Experts of a small language model.
Size: width 256, 26.2M parameters.
Experts: 32 experts in each of 12 layers, 64 GELU neurons an expert, 8 picks a token, a softmax router.
Training: 732M tokens, 7743 steps.
Below are experts of layer 4 (counted from 0) of a mixture-of-experts language model. Rows are named router (the router's row for the expert), up (a neuron's input weights, with its number), down (a neuron's output weights, with its number) and show model dimensions 0-63. Each number is 128 + 32 x the weight over its row's rms, rounded and kept within 0 to 255. Numbers have three digits each.
Before each expert's rows: "raises" lists some tokens whose logits its average output raises strongly, later layers aside; "mostly gets" lists some tokens that are sent to it at least half of the time. This comes from a sample of Wikipedia text that the model never trained on.

# expert 3
raises: "play", "port", "ster"
mostly gets: " V", " N", " Ch", " H", " K", "\\"
router:089126128178178171110139103119138139145129083087114116153079146158105141139126109110116164118100189162103115088197111193090076058176139106035139113150162078137117114096132098153120122144130060
up0:127087053119188107154124088187110142073095194122112126075138177104162096122143058101117130141117118182163111158119087080109187150109111102143116116092157155111190168121082133140087172153162113
down0:141092115135162152141137137154151089137148123097118137105070160194113124166063176106059094082107132118156122122166140166052055108157138112113133147155104156127096108126198137113115131113092147
up1:161095146129114155139092115142119115085119126149169154180112107191125157107065110107081160116162143189069067137093065091115101142138129170108104102173139170174068134136123116162113089194150161
down1:112095181146143114101188126109106142125129126131153160087109122134100043102154097140141153126152161116039166161147147178188072061091090120143096181166147101117152129142122133148104134131087113
up2:125139097154110110128120132119138187111128056131089156177170137123124165121143129151165127131133093126128090158099089110052123098140165138126128089125118146122161109116151081183186147175128144
down2:202121156159147108056090097136115171132132124109202118043098153138089104122136089139128135153118162141104125126157163143149140148117142142137105153133124155151092140126085153168131128095109067
up3:128133147072094145159147136087138107106065153117104150076130112160177135113155099135115097055135154135132150118087169140146151140196084075176118150129119081081239146099098135126137153110152133
down3:110106075085176109118068168113065138126114139126119147120127126105153101104130075143165113131158120130159093135160169160116046060094046202098122091172139136086110141114126071128189072138113119
up4:103127157169128118100145118126169153172049104150107132136110126138109140162132164159134119085084087139095090134213150150139070113137187122158151124100145100093142124046144104158125140124159114
down4:183127058135146186110145093141108139131146142110213048143128180088152146135169105076093156153185109103158070077120089124162130165136115098193112094126109133112138099169099120189127101138167155
up5:109058116111155143096103117115181115121100138161151149080138144139101128080077107154168128116099142158084113135164121134151137147100109133125145139118153126193099142096146044137114152153136083
down5:168110117105087163158137147124104201144137086167197059098140155106077140174132151101116198141161117104185130127129133177037141098169150116169131147142080074116170151098098159140149131145076148
up6:111100118115129157095248096117143074112131067195110108136145120147173099122129092128141139130102157152200141127116120110143137102066199206107113181187067144102125147119128102149095096065180080
down6:124161143142135124186075098146104127138135159114044136135136177157080138115158101174128165136155164149105086132162112200133120131172127146104101143126157129120137094102140082140118204109127091
up7:137146148091123163139088045116198213164120133100085144146121136141051071085114100095153141163116151163068108136135115130127128151081098156106162104116155079147106191103135181144144161153138164
down7:137106154173093103091176165078089180110142142177136116105155126097127128188103132115108113158137102175052155129164145155102100152160179065157123150155095157123127136102151128189105134146080111
up8:113151167125106162111147150073110111119179119102103173105138104123157129123121071113113114145147125131107146045148139162129133095152171080115175117101120126118092186113172154073138089110078118
down8:160151128121110148125124120118071071112120122108128109186121147129123135118145152113113145136129167145142092062109079116173131120141127139128128142097154139127106120146164149147194093135100074
up9:123098089139137111082099117157134115112076114145143075188174117127160127136120126117181116088047099124170135116120157119131170052106087108133127129094124090097110063079104115144100115120124178
down9:143162120103183133126123132117108142066170067143077173124131097094121145139113112127091134120163088105059148182171113064110136148146077149074168173081149172139110154125182096117117203142112103
up10:123146145074165155096145116123114177170148118196067135102154159064082143138070141153115146148152125181123079112090122112118145174104085156081097093135132037156165119116132091176171135129099128
down10:163127091164124120165013100108188166111072086118145156168106134103098156101125135113160106117084096098082121100100177150085075106114133149114176099131126146130140174141124195123127137148107201
up11:088143133197085110102128089166158146114147058124108127160166166177161120095116140115144135149161062119178093133173149127148162074147130135071096069167171106120129091112115109129160091162097146
down11:079139074207148095138111098168145130145143162161092146084123100151086167140060101098107108118111103189072128119103115133179099131157122166119164108140170112143122186194119153103077138160087098
up12:158126164117136124169151152059139091117108180150115174165076120131154167106144191116100158142117109144073093126163123083197090118103131154105092151156130096103053074159135082141128152158154114
down12:147145170160104099121093088168078158108137112137158155077140032163137090126140080078164158144115039095147170120126144095115101168161107156165136077123088116081168175140145170095137160141129103
up13:073096096173220124041140101132120157103123134097118157158117128108098098094123112147115115110135099099117126130142073123113111136138162172164175123122105138147135133142142172133090126118106162
down13:116159106126115112111106091108110102111166146122201115083108109146120133147122155104122117156089112101181151129066103128203135127122139091160085177123175160083135110088128127116177109156120130
up14:133147154141110133168153165183127155167157149139150115120121140144140115126102114113151097148160165153131122173126117144113137155101110194116119174083139092137129106091157087114097154154101193
down14:122102128067115086103161094097133137103140126165107134122154129096107085106128104104113126074055077062217154184097101108126085181096134167137148157181101121146060153119120131148117102081150140
up15:085129138091137112116102062125177163093160105102133163140184117071147204095110181108112141129082112161127147124045146134146114174120184078140159116074123137062176110117141136054113158183142144
down15:103142099180138095105180059137190100082125160142120123076124123166178140161159120090168092151152127094105117129175161108108156112136109169109116141187092131115078146080125141161102089116117098
up16:124159119112117180156111139111122078134112127129100104123135123137146179111172099161112141161111128143148169205088103142152166139098105140138101121168096097156120114122140146138150155125108139
down16:144121134069119095143116057139137132148141129174166161111160164103122132116095158142132092140109116171183119151098162095192116128074080127187137135151102117158127082126080098122110118149157092
up17:133145187134131097099086119059134170132090171157125149106108100103174131082121100080105144104078201104124201119115119085100125178133157194099181085114118121116113113107110138123110140157135113
down17:100169098170116122152186138113155113091113159110112127137151162166106149090159129138115108136131120176111140109123145114118095136050144155159114128146076164174099149109166091133101156158132110
up18:206185103159065131082182101102102157067093133111140156197161077070123167113107076135179118144145157073118100153137104221161085106097142095133163160183143115139137112100128170142091116105139094
down18:125132144131153112185105141083147112128151090164131176129044139160089166128141152104135141057104149137106172150201103091152103161114147078101179164173124144075126178150068082142106144136130198
up19:091115178125131130153129106117183069128095114138170191146133073145144150096088079198139153119136103079099090121179183136120146142143109123080092092187131134063165118148094055101097143178150088
down19:137133093117145078129122106139144097104136173071122124157132085140079130107166148104130170106091062167159072169120105125170123162151161159182133105108109168118153140091123117153178092086122160
up20:107165150129116134126156109181132158156183092179077105060147137135135166095106090184109174159130140132105171131176100155126130088122132180154142114177139090093095129134117080157155152101045070
down20:137077087123136115145068148100122102157109123157196127093081123145124093200160157120170096128120174147112064094114118085191123163123105122142132151114174173150095100069121133156134103104163140
up21:148134136067149162172071125110070163099074138145093130138043117131117116097101110121147149129123169104179123121137129149111040144170172108118123132098093132135133133128145104207161078153162143
down21:155117084101139104063076168169189117136181091149118132136102128155171135118203137176151197127155189119086147115153124118123163152104138087149084149124103086081123155168150156133158089096161154
up22:156155126204160110140178104138120135208104087133104076179059128114099116125146147149109127181110135135146113086160147114078144149091091080117125088139075080105141110109101145148096127120098126
down22:158094126058076091183125196111167166105137175138106128111124127152162092124114028120141079139122177068106150162137143179145093124130124126195132142105079167163081136145172154108142140162137181
up23:140087194131116102116183137080113165164092086090108124090136093124127114134160136163136174170115112140101108129107080087119120107159136151118164202108114063156134093166108125154163100168059089
down23:107192110110143129110123130199135127115125140160100085172133116091067108155126085151125127148169142144133079110169144144089144130119133070160071095086109112100124130118118155182063158138204132
up24:209171125176121138095160154161112160091134110113088112123120120121061096093083111137085115184088127159109079129159098115128104060156132092159144128160116096087127085105128120168156105149120059
down24:190114116075140100143169176158139167103139157152105106069140098096145092122140156068122113097111121139156101127087132170074141126142127130125140089137140123125135112228149093126130154144114111
up25:136120108044172118153155098150183149149199108078108151166083109148177137140132131184129151124131104104155116090095063117151165110114167102158068140125171116166163165135171136148106128094121144
down25:173112166153117135120116174069100095160045105130075095105235160074108127157112098111121057093156125159112098101057174161156105104200100071119175154110126159180141113197134116096105143139108158
up26:190199138134196133097148173085061076140109125182137098122115128130102122150127111115132134097117098132123141168098123149111081128153110151141150138129178128100071125129169167104126166089177091
down26:065105162125105170196111108143123122121163186119085112176135114082194159071149134084151126165061072125148110155149115089137150139086182128114130131107111125096143112175155156132135086163097157
up27:101169127083133060132143099114100128137083118151116155108115089142100080101154118090107078113145159123107149120079187167120161146123024147120131158130152147157115136077086113164177112138145111
down27:148162097069088160098105100133157174117094167125117160093161115158176121132173110140177107157162097127129141116123150113159147101129164118150062150111160106154179095138126126112126126134127161
up28:142128097155177072086131150153122178119131070105179101113079151121117144121160109066123146120153151156177123128071100156141142125144134141076208109124122058158161116074100119067110054144163124
down28:143112135071098169141125175150111128121156148154130126164177116164107049179116154144077135164096151127158108160158137104148105160104134131086091104138160111209161207148110050140121155139142088
up29:107151136102133088163092097112152106120121082112081101146115117133113140120087167139135125156145193154136164158099177145146119113153085119143200121174161123114093108066077152088105144122089103
down29:131119177147154130087131126138119162146107141143144118194115101150103100132064105125163143134110157153124152156132148113129161138111209153176148141147166113122213131123099149145099157148108140
up30:125152073155159138109130138104165106154134085122120115135150165194186082091166107095134109195118129174148123000117100155133129177175158145078168076139111117148136155131103112102101093157167137
down30:120166111128172113138163126163125111143153070192162136164100154113140140153058106080152084174121154148147146174187171111129128134107116143128097131088166097166082154115146189094106134095161068
up31:149086152134156146155090072130150127113063066105166094113159132127065091158193089177179142138082179165157110096113072103112078157127198164173167124107144126069089095170175073104149085103137156
down31:109185114108110141129162130179125106092194135131142124132192098135117122070105141125162194074112130089131157149108146178082150122115157072128109166156184131060146110133101146071121184129183119
up32:082220118132141097121153087111079131141127101101106150144135172150117181093153185047079149146111133149050146094139038097114079101139116138126102093143140147198144132155098134111155146137114112
down32:092135109099154088159118134181129108153160081138111125135074124140098064134077132182174122104173164113149043113133183157143139132073129152084175123138137163116112153103136083109160170135142146
up33:161147055153143120177120056122100128111144140055049100151138140121174126101185146143070115107134183154139123176066072126067126125137112137139184086136191073110025121116223067161142162190137119
down33:142107123162176125089104073185104103152124098106153096099066129175081115165132106161140092082112137126171113164163164122142132148161086121094113111182114101132128081120121156140133123072124152
up34:084156184119146159132109143136115072123134083107130103128108128121123134155112129101100125154108111137162098153101091144125114176128111113151124149137115073072117096160154106186117130174148114
down34:128174071151167077184051162151151123134117159128120130207143117084164139130162150113150137133128062122170194146125127100170153129066100121138078104158160181117137134159122119081082110116129183
up35:111138119129122109110185106165135113103118138167090109120078108122123071113117150094171137097166112126137130156092155142117170113077079169170059187113101124107179107105129113125105115152095121
down35:135141124145146127153141064091122104150127140076114145150117077142110108131130133138119127129111148116141090138194132148171134143153167210120151098098159122210156105099165188082160102107043153
up36:076114109126138135141172070092097179139130147097171094104128116165105127103156172066127100114063167185070086160138143139175135075115161148080190129175136102115130166076117128153097069135096120
down36:154142149155108190042167132147092104103125116151172143123131140104114155135107149178153162153152168171142113054150128099129199136132089158121114163082107180077136160179151139180156144156117180
up37:141148132184144156119130116138106128132078159161139128162110179149132131118141097132127096099113145072094119074115179137115148113122091102110105117179106117103137126126196108205118116054081099
down37:078050127103141133160174115166203130103184130121114112134168113122141108152141161122093154091085171102112097098178071078050131112127106102153128192087146136120194165101067127059162144093177158
up38:063155123092154132175155127066167149081138085109068112095101110147156163096108128153056117134113146129077122140128112164122073136149152125154127128107066097072109143068107194127051182128089146
down38:135103161122120134107097163100112185136110155103192117163072114152076112151198106124155127113166131103159067122142075100115116120148162112088108145170167141126152081114149121129140065147101099
up39:083147131148110157163104142136094108107108163095162114147098092161124080155120128098072116123106153143142203093177158142124108155100095145100128153154080135119129165120152072153142109130122060
down39:089164128098090125134167068108189177187165121174127143089113161114144203117124146197115091155170090161121157119120160075173153168099132181104115117111176135160119110124110147121129097088147113
up40:144141108134147091124125139150100108216104149135119114092141136122155159144135139126146193117103112118175063178195149123212114190069120122090136084121120160158124130148139203123127175155125164
down40:081099163059184104135158136184107118110138103108142186137163143140115139119072108115110088149079115072129116134059101132147081143164174192136114149119203084069097089089176076117122140086125155
up41:105157120084143149107162118104082113146192167176138164110159109104139174132089099107126163147103120197138125087112154107099125091130143131121150115125193129118116025119135082166097118154120098
down41:158143116077144103075113149141137112156095153042124078150056088153146132102124117130105111132096154092166149116127117097114086033170132143136204122147099126109143172162116191116157083129155083
up42:125155143128143170132110101114114171145139031143158079133125098143084189147137083070064126216105088132107147117170154171169074117141123149146146119164110171110114087126164205170066141202160115
down42:134123176124087098088118158071103062117109148138143113124121095140119100119128148120146091111136137172045119123107148148069200209078143087092136113082137078141086122128068114090104131089125178
up43:180136099109143085116114250162105096091122128128162136122139181181170141152072124128096153086102140158091153099128127066151098124099054056066128124165095118154141103128122135144138091165129109
down43:141134144098123155093128124137138134075080171127082144170162123177110168061115157144142118102121176056128169099174042131134159110166126072103128114068109096125176155102143137129134118150148133
up44:152124180083133110123106129134150153121104099184147215090094096131152159098120131168137126091118117106076093174133127114083101116167139101128196105121144158114121116166086114150122130131160119
down44:157200112113120188144157175143097121095089056136134128105099132095147194078114166139155138117081171113172120152140138102091082184211061097144174092193181143139086168157131122130101101128131103
up45:118112117164122127123093130132103102106150090149089138064081134103119117128126104093102073087095196155100116137099140124103151085122139152161152110120056092130090150114140098082153087125129165
down45:100110153145117163129128144087157174097141151197138128113148122123119156126156137099150120145184112150174118119206064126184115145126102149089127104108124138142138094138136133181094116094064161
up46:146119126106204132144150152087137146155112168112107122135108099089114149108150094164133081144150221110103140140099119187128158102111060134097096072135101135176137173121123099118070140139087173
down46:096116138190053103142113104103142179144161130139065121130193094139216149144063193099062144132171156141155152190096068153121130132118135119155078149145114116084129147140158140131130118152155164
up47:128151131104138156159129142127160114126112089136136119140111084146145075141114106150151088129091123112123088106143107062091133143113154182140134150161085089143067113134108151176143119155099174
down47:109118170149121140094179158106134106154138126123111087110109174136091145150088132106090092129148143111109156152055086100116087083168135081146130107064137134074169116133092132184165130190147090
up48:068102128154108143184150097141133156104155143106138102126136120149119190098160098104178095099174158147116109076046184079137147190166144130151203139169108171181097086145120143112149060060127139
down48:114077180118088105107119103121120083111114158098107086130136139111197142157057096141150070125115076188147173130140085158093115081108071188104107117153109104104119112095095144150171151070184049